{"n_layer": 9, "d_model": 256, "n_experts": 256, "experts_per_token": 4, "d_expert": 96, "d_shared_expert": 128, "activation": "gelu", "moe_layers": [1, 2, 3, 4, 5, 6, 7, 8], "router_score": "softmax", "normalize_top_k": false, "routed_scale": 1.0, "balance_loss": 0.00738, "balance_bias": false, "init_std_router": 0.013, "lr_router": 0.000669, "n_head": 4, "n_kv_head": 4, "head_dim": 64, "vocab_size": 11098, "norm": "layernorm", "norm_place": "pre", "norm_eps": 1e-05, "positions": "learned+rope", "rope_base": 10000.0, "rope_fraction": 0.25, "qk_norm": false, "attn_scale": 0.125, "tie_embeddings": false, "parallel_block": true, "init": "normal", "init_std_qkv": 0.0446, "init_std_o": 0.0, "init_std_up": 0.0446, "init_std_down": 0.0, "optimizer": "adamw", "lr": 0.00139, "beta1": 0.9, "beta2": 0.98, "weight_decay": 0.17, "lr_head": 0.006, "grad_clip": 1.0, "warmup_steps": 316, "schedule": "cos", "final_lr_fraction": 0.1, "batch_tokens": 65536, "seq_len": 1024, "doc_mask": true, "train_tokens": 614000000, "steps": 9369, "dataset": "wikipedia_en"}
Below are experts of layer 2 (counted from 0) of a mixture-of-experts language model. Rows are named router (the router's row for the expert), up (a neuron's input weights, with its number) and show model dimensions 0-255. Each number is 128 + 24 x the weight over its row's rms, rounded and kept within 0 to 255.
After each expert's rows: a language model's description of what the expert responds to. This comes from a sample of Wikipedia text that the model never trained on.

# expert 23
router [125 112 110 119 159 161 146 117 169 124 130 112 145 117 128 134 138 132  87 102 126  89 145 118 127 162 133  79 114 175 112  98  82 155 137 105 167  87 104 152 124 153 124 129 121 127 148 182 132 103 127 109  98 161 122 137 130 101 134  95 115 156 149 132 112 151 114 168 134 137 127 151  87 106 148 154 106 161 137  91  89 129  91  94 113 116 157 158 133 175 131 129 164 137 114 179 136 118 163 130  96  64 134 159 137 104 110 140  84 150 140 134 104 135 159 138 135 132 123 123 100 155 118 123 120 126 149  89 163 141 124 110 159 149 115 123 100 117 115 155 114 152 169 146 102 104 150 135 100 136  74 125  94 143  95 127 143  95 142 141 114  82 103 160 140 119 113 144 129 133 168 151 161 137 159 120 171 139 151 138 132 128 121 120 117 127 105 101 117 148 112 136 128  87 124 136 125  72 149 155 143 134 149 136 116 109  96 164 110 135 105 160 113 100 133 111 173  70 137 127 154 135 182 118 122  90 152 148 176 147  70 102 166  88 104 156 105 165 122 131 135 130 126 131 145 147 136 150 104 138 130 122 121 164 133 100]
up0 [190  98 116  82 101 142 140 162 103 127  97 139 138 159 117 106 125 107 126 123  87  92 101 129  99 108 108  95 126 129 137 139 115 135 143  97 118 100 124 127 151 168  87 146 139 134 105 160 135 118  95 111 111 149 149 176 169 109 118 107 134 122 114 137 136 140 112 157 155 116 152 144  94  90 117 140 109 181 133 131  93 150  97 131 136 140 117 144 118 153 141 123 132 118  93 121 124 140 156 107 132  79 112 121 111 151  92 119 165 150 139 108 136  81 154 128 140 146 121 124 101 115  80 134 157 107 120 119  79 144 100 127 123 140 128 138 118  87 137 143 145 136 145 113 152 120 121 136 162 127 121 118 148 129 126 147 128  97 122 127 109  92  86 155 139 129 110 104 109 164 122 121 142 168 150 115 166  87 161 167  89 144 119 173 140 170 144 130 168 113 124 145 136  84  88 166 135 109 170 181 150 158 175 126 132  93 120 161 125 123 122 110 123 127 160 109 183  78  84 171 145 112 131 161 142 134 114 140 160  85 102  96 153 117 118  91 134 153 113 140  84 125 151 141  95 128 152 128 139 133 122 131 128 121  89  73]
It responds to: Numbers in dates, scores

# expert 13
router [165 140 140 101 144 109 160 154 103 120 107 141 105 161 149 121 144 123 132 108 177 115 101 147 118 127 118 141 148 131 143 167 118 119 119 110 136 136 118 141 111 118 155 135 101 123 105 152 128 147 147 110 120 134 141 140 118 102 107 143 120 121 124 151 128 112 153 111 137 128 128 111 136 109 111 102 125 115 204 103 105 138  84 142 149 143 131 106 151 112 151 105 147  86 113  84 124 101 133 163 152 107  95 137 110 171 111 159 164 130 158 119  97 113 106 157 128 124 171 128 102 103  91 154 133  83 148  90 152 128 104 168 136 114  96 105 124 136 125 147 128 166 136 122  91 147 143 100 163 105 164  86  94 165 113 111 160 168  82  94 147  90 116 103 101 118 178 103 175 127  79 159 157 151 126 148 125  99 129 160 146 159 113 114  86 181 124 133 116 164  98 170 107 135 167 129 123 122  81 143 156 122 126 170 114 173 133 107 139 135 108 178 123 144 153 124 161 180 126 155 110 112  89 162  89 120 122 141 134 139 127  98 115 109 114 113 112 110 101  92 117 113 156  96 112 130 142 138 123 106 158 131 146 132 165 101]
up0 [122 163 107 108 141 159 133 123 144 115 135 113 117 110 103 106 124  98 171 134  89 181 113 162 117 145 114 113  84 130 130 184 167 134 120 133 110 123 124 102 142 132 121 113 106 125 100 127 131 118 134 106 105 144 116 100  95  92 116 144 153 128 154  86 108 120 118 161 162  72 127 156 145 114  75 100 152 164 157 142 124 144  74 122 112 113 122 128 162 175 136 102 124 129 126 105 118 138 129 145 113 117 123  93 148 173 131  96 139 131 134 133  76  96 120  97 102  84  66 154 130 158 128 149 105  90 132  96 141 143 150 145 146 123 121 148 143  96 104 149 108 122 167 103 139 135 118 122 179 133 120 130 132 130 162 115 145 140 110 140 145 132 119 104 102 120 165 152 103 145  77 141 113 109 121 110 115 124 135  75 117 160 112 120 120 158 136 173 114 146 110 180 105 137 135 202 137 126 134 166 133 119 159 129 136 159 150 130 127 149 160 188  62 135 141 120 107 128 114 144 127 142 105 160 131 125 165 155 142 152 108 124 144 127  84 135  91 113  84 148 166 132 166  79 123 136 148 125 156 132 136 114 118 116 149 129]
It responds to: Performance and production verbs

# expert 44
router [ 82 116 141  93 171  97  91 100 127 150 114  94 131  81 101 108 140  42 117 120 134 150 148 140 164 134 130 103 143 138  86 142 160 144 118 148  98 107 153 142 122 103 120 126 124 139  93 137 139 128 118 129  83 144  99 142 125 118 130 109 175 112 102  89  97 126 175 147 114 130 138 138 152 116 132 133 126 144 114 118 137 111 147  88  94 123 128 137 134 118 153 116 105 126 122 134 103 140 171 163 133 150  93 155 108 162 117 116 138 170 162  86 130 118 109 136  40 128 123 130 140 110 131  87  93 133 129 113 120 140 126 117 121 112 120 110 105 109 117  93  61  86 113 137 161 132 149 149 124 125 146 153 136 158 145 141 117 124 151 124 154 140 137 118 137 132 159 117 150 154 131 152 153 109 161 163 125 127 114 102 143 150 117 101 109 143 137 102 121 165 118 159 107 109 159 125 145 130 124 144 143 115 113 110 140 135 101 104 172 125 100 113 114  91 164 168  62 120 140  98  95 114 170 122 106  87  67 127 123 139 117 123  96 163  98 122  85 112 140  99 148 162 102 159 146 137 131  92 124 124 153 147 153 159 133 169]
up0 [ 97 129 129 142 155 124 102 116 109 167 134 109 129 111 114 117 144  68  96 135 135 107 123 109 137  81 146 138 105 106 184 139 147 131 127 110 128  85 143 127 117 159 125 126 116 150 136 167 139  98 164 140 127 138 112 153 165 129 134 113 139 129 141  90 138 140 142  99  96  74 160 128 126 104 135 164 113  96 151 131 127 127  96 107  97  89 136 127  90 110  82 117 129 134 123 142 122 110 174 102  93 104 115 128 159 191 118 125 109 151 161  62  91 112 130 126 110 118 118 105 131 130 123 124 120 143 107 164 134 144 119 130 105 154 101 124 172 139 116  90 116 139 124 128 127 125 178 145 156 132 110  99 107 140 139 152 158 130 136 142 119  89 151 181 127 138 149 171 185 145 123 129 134 142 129 120 148 117 130 210 135 152 117 120 119 123 216 125 118 146  68 137 127 126  92 105 136 134 144 137 119  99 129 119 122 151 106 135 146 140 120 122 161 115 135 152 127 198 167 117 120 143 129 114 137 114  74 174 136 107 143 152 159 155 127 130 108 108 133 120 141 134 158 139 107 126 145  90 157 114 126  96 159 125  80 123]
It responds to: Past tense was/were

# expert 63
router [133 153 102 144 147 137 125 153 151 153 109 129 117 105 155 145 100 123 110 108 160 147 160 139 150 138 150 121 110 134 106 136  96 159 153 151 165  77  96 171 117 140 159 115 113 129 144 184 136 102 108 146  95 145 140 155 122 179 118  88 135 149 143 158  95 161 112 145 122 116 130 177 117 127 113 141 102 146 127  84 112 126  79 130 100 129 175 125 141 162 121 123 123 154 124 118 125 107 135 112 109 123 130 197  99 108 123 163 108 126 158  97 128 135 141 140 116 116 130 155 125 163 133 133  98 115 120  95 147 123 121 106 168 170 126  93  99 108 113 133  98 132 123 150  95  94 118 139 109 120 105 141 111 151 100 112 143  98 159 149 144  96 145 163 103 126 139 149 115 129 142 166 152  84 138 144 149 135 146 117 165 155  91 136  88 173 122  73 145 106 103 148 121  89  97 141 128  83 133 124 149 158 105 121 124 120 106 154 105 117  93 139 122  84 129 144 103 140 166 132 157 124 160 112  67 113 132 161 181 136  91 121 145  82 135 147  80 159 128  74 148 101 118 130 131 130 168 151 154 142 121 116 118 152 152 120]
up0 [136 134 107 152 140 154 116 140 169 148 100 147 115 131 131 126  97 137 109 127 127 147 153 130 119 130 111 130 104 134  93 149 181 137 121 125 118 119 149 127  84  86 157 133 152 158 162 157 147 118 119 132  81 116 107 164 106 167 129 110 137  81 139 146  78 166 142 146 137 105 115 189 129 162 157 143 132 137 121 118 152 124 115 108 161 119 119 177 165 141 114 112  79 131 148 115 124  93 122 129 113 106 127 191 117 159 148 130 118  63 159 120 125 166 131 104 102 112 132 187 119 130 164 113 112 150 143  98 175 110 111 128 137 140  97 101 141 102 111 121  48 132 106 152 122  92 129 119 102 114 151 139 115 145 146 130 142 117  95 114 129 109 135 147 115 115 119 140 110 153 146 130  98  99 114 153 156  82 129 149 140 186 103 101 133 126 146  89 113 126 109 141 159 106 118 137 127  80 150 167 130 132 122 132  94 157 164 151 117 125 122 145 140 106 151 151 121 158 118 146 134 159 146 123 105 143 104 166 158 165 151 153 177 107 129 139 101 164 104 118 152 134 142  97 136 133 127 134 183 163 109  82 116  99 126 100]
It responds to: Numbers

# expert 14
router [168 126 140 112  89 111 125 109 161  85 131 133 155 176  68 109 162 120  95 145 156 151 169 116 125 124 146  89 146 146 114 110 105 117  97 116  74 166 163 133 160 103 149 128 110 169  90 113 160 160 100 136 123 147 136 165 133 110 161 147 106 107 124 161 113 112 115 149 123 155 100 137 139 140 140  94 137 131  94 108 148 144 118 111 150 143 149 174 152 168 146 118 142 135 102 105 143 149 125 136 144 115 143 124 137 123 143 145 174 126 158 122 179 162 108 132 100 165 165 126 100  92 124  94 161 100 120  99 146 134 120 125 102  90 131 151 123 125 131 155 108 140 114 137 150 131 106 140  89 121 101 152  88 165 112 159 135 160 151 123 101 132 124  83 140 130  97  94 132 125 127 146 112 138 148 135 106 149  96 153 141 151 155 107 136 136 164 176 103 100 119 118 144 101 120 133 118 100  72 146  97  94 131 183 133  98 180 119 127 117 117 118 105 104 164 125 158 109 118 116  76 117 133 122  91 122 105 106  77 156 153 132 111 147 149 119 125 117 148 131 146 123 137 104 113  87 145 155 144 174 138 114 121 112 162  89]
up0 [117  88 169 138 139 135 131 142 107 128  71  96 115 138 116 112 110 151 125 134 164 168 137 106 144 157 126 119 138 150 129  82 131 115 146 140 112 123 114 134 135 156 184 103 147 141 109 111 148 134 140  94 163 147 103 167 114 130 118 161 102 121 134 135 117 111 136 126 161 116 132 151 137  55 136 153 112 101 121 134 163 129 133 132 129 143 133 108 112  96 126 171  68 117 129 102 109 145 150 134 101 108 182 149  95 139 135 134 104 151 143 162 102 133 111 137 173 138 137 149 108 104 113 131 128 108 119 114 149 139 125 108 158 164 115  98 139 119  96 116  80  90 128 112 115 128 122 162 135 143 136 123 117 125 105 135 163 134 153 126 150 127 142 148  99 130 129 104 121 132 117 111 158  99 133 148 143 166  99 128 175 141 131 122  98 136 176 135 145 132 127 120 142  92 151 118 154  96  97 169 108 102 136 142  99  88 118 137 132 103 156 156 116 129  64 129 140 114 148 138 101 111 210 106 110  79 127 106 120  76 143 195 185 104 131  91  80 157 107 150 135 142 133 136 107 152 154 104 117 122 138 153 139 142 102 186]
It responds to: Be, not, adverbs

# expert 54
router [108 129 137 134  98 137 153  84 134 140  97 118 148 108 140 109 131 156 103 111 158 101 140 122 171 122 121  80 122 133 118  79  90 120 164 107 113  87 102 140 169 164 197 131 102 135 138 190  98 113 160 126 128 168 115 143 116  98 110 120  98 135 126 101 138 156 141 141 168 155 143  96 122 156 145 126 151 147 134 120 105 130 126 145  93 122 144 112 104 165 140 116 114 114 118 108 156 147 100 166 128 129 124  80 118 140 147 133  91 149 111 102 125  97 131 153 114 165  74 136 128 132 135 147  99 161 162 137 138 130 124 133 179 111  99 142 109 163 125 139 108 157 127  98 103 105 120 109 176 137 132 136 136 106  92 132 137 126 185 172 124  78 147 186 168 135 136 118 117 104 126 123 117 142  85 124 116 141 135 110 140 123 126 164 121 113 129 104 165 108  98 152 106  75 131 128 160 132  91 109 138 129 108 109 152 157  99 138 107 110 102 161 118 135 119 125 107 114 129 110 157 119 181 106 148 102 129 170 113 119 113  76 123  97 119 165 143 141 153 133 137 121 114 131 137 129 144  73  75 137 124 143 159 169 122 156]
up0 [124 115 114 153 110 111 142  73 111 145 131 153 128 127 116 127 151 154 102 109 125  74 127 109  98 135 126  92 132 111 134 114 106 123 131  95  81 114 129 152 142  95 176 137 111 151 177 150 125  96 163 133 108 123 122 123 113 135 109 144  95 142 150 119 139 147 140 130 189 176 137  91  90 127 148 145 129 117 114 139 110 127 168 142  72 141 123 139  77 125 138 125 103 114 132 152 143 117 133 136 139 119  73  89  94 136 145  96 127 149  89 104 102 109 121 183 121 201  72 121 141 148 127 123 161 141  98 132 106 129 108 119 136 146 125 145 107 134 114 114 134  74 150  74 144 114 143 151 152 128 131 132 114 117  97 154 148 134 150 146 160 141 127 153 159 121 106 114 130 117 133 131 121 144  77 122  92 167 131 104 109  84 132 123 117 138 124 134 125 139 149 136 111 119 149 170 142 122 143 137 127 127 155 122 123 110  94 134 108 103  95 132 160  84 108  86 111 122  93 126 139 113 203 158 166 128 114 151 113 134 140 120 147 120 132 121 119 105 155 130 112 164 140 127 113 126 128  62  82  67 172 148 151 171 130 131]
It responds to: Years and centuries